Weights of a small mixture-of-experts language model, trained from scratch on English Wikipedia: 43.4M parameters, 10183 steps.
Below are experts of layer 4 (counted from 0) of a mixture-of-experts language model. Rows are named up (a neuron's input weights, with its number) and show model dimensions 0-127. Each number is 128 + 32 x the weight over its row's rms, rounded and kept within 0 to 255. Numbers have three digits each.
Before each expert's rows: a language model's description of what the expert responds to. This comes from a sample of Wikipedia text that the model never trained on.

# expert 23
It responds to: Coordinating words joining items, clauses or ranges, mostly and, also or, &, but and nor, as in born and raised, Trinidad and Tobago.
up3:131116120110156160145143122081125098101120130102125160188146075169153089156122132110098156135103164161062171102116123087105062141087111173173138140040050126126115159165133115188087122137227138122086127099130105116163117132099121142132118134129065130145199158173160134121115130096137075124137177106123136200140189123101113149137118093072132078128146191153147142111169103124132130135175
up4:116157140163153140102104151150084069118145126077125123107177106051079134124101130129145117122081144139056122171113142054105089122140154168172178134150137179100068168179135113218129162134164166088092118136119137084120178138140123127091147116113139154159089101123084075199138135098105146115116139174144140109101127147126143143124134072135046212170127094154130120130097127122163175143126
up5:147180111111123138134160167126089093140104162097137144119133119138130074151108134148104157107116110131123160129127124114107119127159183119058119103185137063145128126094092138154102099118125220107141162070113095117123132117115087195163138177126128142077119185129155178152131142135144103095119164069115145119151128113161099147116052103040140123165126074131203187100112135165102073056182

# expert 2
It responds to: Closing pipe plus line break ending Markdown table rows and header separators, especially election results tables with Party, Candidate, Votes, %.
up1:086122133139083144123125122064127163153153089157154085194052094170106135124130113141096113079183149112192170162155122145107138148162138083100139162153155142145140118116089139103180117115106093186192101086116131118099052108127125133137142176093175163146119127164145063062140135148124155125147102123117229147116153112110099161081149127162112089129122125102166083185113107078082111125129
up2:089103107101130076143135122112111125079174122169148116162085095185145124135145120142078106104200145131142170101149061145128163145120089147142084125137198085094110159118117122105112090194103115096131091151176134163162167098162102138180169106090151106114130098133094132146173137136139178165156066141124155191164155121100101104189118103112086129059128143135113209167126144093055139120093
up3:087075125089111177163155079152090138116096143151159102130097117111091099127134170208119176137109163122172094126146122162196139139161156157101139144109101137146111167120136147135128101176168074129092173141128147123166056089090172071098138123088159096159080105133155082087097106073122065136190130166109129121106142109151148125177171209146169097095128130152079099148131136112093141106177

# expert 7
It responds to: Continuation bytes of Chinese, Japanese and Korean characters in names and titles, plus digits like 0 and codes in table cells.
up0:070112163081145096111174133085086093109169080163148122141143082126087116156121136140061092148125087124158077135103115132142089142175199155095084157155152144162132162140088136097163104108090147156141143071172121059144128097160083104121144148143125165170075129131068180133130145159122132097114133199178111112147151097123137092192135092093138098106122154169109088168091197119182115100125
up1:136157100149138060058153166133129074101195156163151111131126107121107128172123161122176100130136177092154136195128130121123034110135098126082112148154130158098125148155141158117165127175156107157065153084128191136117122099148105109122145126112125182184121144114145163161113156124124179079143089184174138104182123128131101067158132092133135151125075092113084119112159079053110140163080
up2:186134169097159176146107090134132094168135168126149175125138125111100152125075161156089162071137129131167124147075131154134151115099122107126184136127138143099127110179111141140132102168102168170148136140105176094120121151003116132129108161091126065092060102142081126116097070168077105128151114124104130093155141125167121195137118086175130205095122148126146117110153069147099197120132

# expert 34
It responds to: The, This, These, Its and Each opening a sentence or paragraph, often right after a section heading, plus some mid-sentence "the".
up1:142132099112150146047169168217064091145155124131066102209099125104138137158203092144110098123159110121087131092107122127140148147140149148122086103135173143147084216170173103083158141115181113083129093123194127139109131182089127069149183113126145137096090163118163118112161141123129094120071184125106104107092116117138097140105108132164123180141084164147136143122118127123101104107095
up2:165153176071088160059139203139179108126149067187127153138127112093110148113125122112124134126174125127049092105136139105179068104118130098149133157097145180086120135132137122122129139183153128083173148191110104102157073123106106080137128115217098094125104130138119114103117123103113143143108157101121219143111172150127119140133166193151104146072059101160135138139092121125091135168096
up3:141094055109110146096112147112112160122132082161144129099155117092137110113140126195100146121159128126172097125133135097158144137137126121165133151095136151105155174160211096106092140190143085088136187096119125130163079146107107145131134146129126128135086075118134132123097232159114123161140142167173152111068215136142120091148127093153199096092179066187109182152110143181110101096129

# expert 19
It responds to: Line-break tokens closing list items, infobox fields and table rows, often fused with ), ., ", | or ;.
up0:166131120141091121166190116140094142102155098172108202178089159169063143126163090145087084094122186102157108067128160163143128181101151073080144189140186143148118093134125115135145160148128104127153145093165103049115110133112132070151144125106173206098126117130123072094157171145098182142103159122140137127159102109110141154074126107129182115102118134113087093139083134166133120133189
up1:134143097094118158115215096135134123084083154109165099121130120060138152140094127145122123133108110080128119103142193146136171093154100067150156095155138134159096098122133147105132133079187091062099160132158111070149116115106143111149144076086147150122155193128089176194141153095135129144194137170109111111142108105098152167084155151079162171145109105127097145220065162116161136156087
up2:047105148129109092128120171086137161138117118145109114110087138157107151100151102163092117167089118150146139179165070160118152117129099135087121162106138183141071155113083103112074142162105203135119155053171131149202133152122126159164117142161159027131098110143108136123219135133136183146157098155127164152179122136130131094149152087133131109105133139125064144138109094072078134159097

# expert 10
It responds to: Single capital letters or short onsets splitting a word or name, like K, J, Z, Sh, Ch, and lowercase k in kamikaze or khaki.
up0:168082069154148175209148172128116109139137126127204089119095163140097078145159134120160117101139133118179119094162088147181124076139134155157131148183146100101124129029126162117152121131105086152153182083122118117112091125159136157130150139137187125087097149174113103055134092159102147093070071146132137094087113086136140108170168136180154152150134089109149118131113138074117137109066
up1:134120130111127145123150190156148124154108144163139085103169115178128118059090122127166091109111192136190083111088156087108150056202129123160167124109092155127165150171131151072108123106102137109126104099081153117149057096130118156121158103173132126160152169086087120152109155162088149150057110085150119105128190106130133114149193158120062137128121100187131168150052166105120108123106
up2:155080148056108086138144207116080103069141126155074160128178140150174133142109126120062152107100116176140118169139118136182109166164149071143128120078157162175174126189142122131152114139116175147090105128154080144212110080154142096105092150127114142141083104138109138116155125102040158130118122156125100113124144137066108085096127183162114085121126121163110107114137061154111161156098

# expert 25
It responds to: Percent signs, more, less, alone and spaces before numbers in census and demographic text, table cells and coordinates.
up0:087132190137144137139121060144130089119166040166107122084152175175126129110148124093106096189074157119225161101112130141118125118154148116098160140132142110126159121161073104135101138158105094181127118093130111104156089087101169109115116154097156097133121116154117119085160111160097166172177114103069113147120154131104055120169099126144134133141152138161122114228179086123064117155097
up1:088131093149110133147131129121128085159087214131151127169155154131102111082151139167152141097147162167039105140100112162140130100107068149112155122088131123051054065079134070159083157143130133119059182110107125123094137148120153131141117165138171147169117136074131105093113118150093126170137126135154125163168149097159197108107181096107156145129141140181076147172127117065104172149108
up2:143152100099131144106176163101110117129113142131085132110124139096061102199159106131129154138134138167075144147126109169185110200154127101094141147132167081152051180156125093139156090156092126113180084165110138085207122138099116114127137146151171106149162132100123119134151125122083147095074107131139088082135143086174198148080155108125164108138122134211103097125121160100090146037141

# expert 51
It responds to: Byte pieces of Chinese, Japanese and Arabic characters, ʿ in transliterations, plus ! and ?, and some stray tokens.
up0:096126154075102131163125144049127164104156093145146156200120097096116110134064109118119122151153119091165113122156084150130142117160186147105142128172138166098102161083112108055231184116194165147092092099102095112157091123139102091123170148120153114154136134128080137115134097197117140098099133218129155079111091155095171144091148077162160130150102123163130107141155142105125126131098
up1:128095114122117125149153177070163153118100093099155093210120158131148158065140138117196108126112124152145121173158118116151098189129152133051138136085109074096103109096165163108164127200161120131106083169111189105137124179115101095155130123060132141156128096104120069124110102166143144081122122132154143158153118151157085175133120126130104190196118057145090101152116127087132202124123
up2:134053164090098164167086090078135127115129113117146102187113113134111073135121131112145131127133159059142158137181129196150212149146157123160128143102183093131101135071101150095169171147112128132152057173099149127164126125116109101110125106120143134137109109066116149079124126162164123127169087128129096105167140167092044206110112116070144122103129185142145089173161106171088100128117

# expert 50
It responds to: Second word piece right after a capital initial in names and rare words, like D-ram-atic, D-urn-ley, B-ram-ham, Ed-dy.
up3:089101150114187121129073117147162082183093128092159132107181138103070092120152179159134144164123138130164107095144116074130174175158110143102135168061109153165116174123098132166150094138079110150131104096139204094123086099107109121129103110079120114139154131140155083131058080142147123147056157148134089119097153116166125200173128081152116086130131140205126111164146168193108138119095
up4:116094094132113129188196102105139115211135123123120130114097152125194121086141132136160125144188132148136085144107130100175113131084121129123111168094153130100061218110153124159130088150114113109117109161121119132149081135149098089114177138084161190159104109079097116126108160153155090183098105160124081106039097115141119128162104166085112112135068155142174193101164175096110135168099
up5:130113197166096100127100139080133099127114130121106101083100115102098076128139149033148109106125142141151135097136134159203158133178130087152076118077153104163096184149193103159147135114127100172107183142123101116161168157167123091092035180174166118132141109169102122102160143115189106122121180123150128061109157144105132121141156071131134130150143133074175143129116115148141144133057

# expert 40
It responds to: Lowercase "the" right after prepositions like of, in, to and at in running prose, plus a few place names like Delhi and Ottawa.
up0:055120154068171154129144107156104110143122098117130165114133167012046130094130146170128100105089131155187072141142146114136095103109118140090157162164105188193126160134136118156129099146149062153127107129147132064157144145118216131117115140093177146130151153123155106093145140130132080132163091068151147086091103144144140144150167093157102132149085097134117162183158114106100117137087
up1:104140088136190054098157168128080114061177149199121086180102144143114120106161121142141136097107106101126167186186100170075128135156133155212121087131136096090135130139123099099173170161165102161134099077180157120110121131118105093139140162122152186101146178088129097158095154164120112095122122096133178101119135097103165158160122144099060159152075067148161098129101090117134117135141
up2:174141100119135118087135125108127178147133155106089151114105138086152118090113150181163136100107138143141140118255061167154155190119116117081178104115109149128144096142101123138145127174127129099172114082106117120154091071083127126142107178174140108115165089124120122146095211150128155139175118128109127156092177180100065175174110116078158108137127091160146146075089151157121108138103

# expert 21
It responds to: Mid-word pieces such as ult in sultan and multi, plus terms from taxonomy and election tables such as Animalia, classification, Votes, %.
up0:149114141088085066032139156097141151140116119164139113175129159094104185123141189114168175072112165082141128129115144077094143102145159135121172189099145127129146163149180103157097150125146138127125094117069090171147153131067110132112140125097131148128089072137131104089138183132109152150117128065175059168159105125107135145142163081120113122194107116114188118099172066146121137170085
up1:152118119120084137124169045162189131144063142088142130190093144109185098135147134126110117048106188113127156114138072114119134138120141138119139092180091072107147085147152166168159137167136110155172103124057166107134106164085146127133163187104171141149070090098121093100123060141130195110107103127143117143112186154121140161110132140156126084136167051131163116119122109103077157149116
up2:143086113119147137080084149141179079115114151167099122176144092133152050132177166131128128079151099151126149065149098130145141179112159123094188125102128112150182115072159144112141148161099133083114132224084136124088132128084119079159192122130130069156157093150068138135108117142150128169133096169106151144087111179116131142077117104128220109103105172132086122129112175172113131097105

# expert 49
It responds to: Accented or non-Latin letters inside foreign names, such as ğ, ș, ł, plus Vietnamese and Thai bytes and ″W coordinates.
up0:119163168142154162139121127098127100148144133110124113143115111178105137195154148170115123061117214137110174155077097181116136117086166121121124133098139101120168095132137072166156162166076221140122183073133105112109126112115114105119116169088129096102093138150101175121104112130153177070146102144111120177123143106113045093138139134141085149129117131180146029098128132098130199161131
up1:167154166170095113134160100124175096188149139152120164058128070159191089224125144090086112136162121167159137087085129104142162197109170169115137157136117126112104084146075098128092075130130138149138129118074152135127086130120128113127153180155119110145089103065078175129127086123104125084129089150057140166073116152179106133159111134151148137133168142088159079097161149125125110089151
up2:062125089126101152202184144186069107114185188087100199102116142081118136125112099103121162134114102135091155160086129160166082166127153142112149145144180141130061154119130067172070146171105106088090090100116144155107129165146122156117154193108138125209094100078117114093119124166110131125177107164099141085123128109156071143105156140151122108128145154148144155068127084145123101134132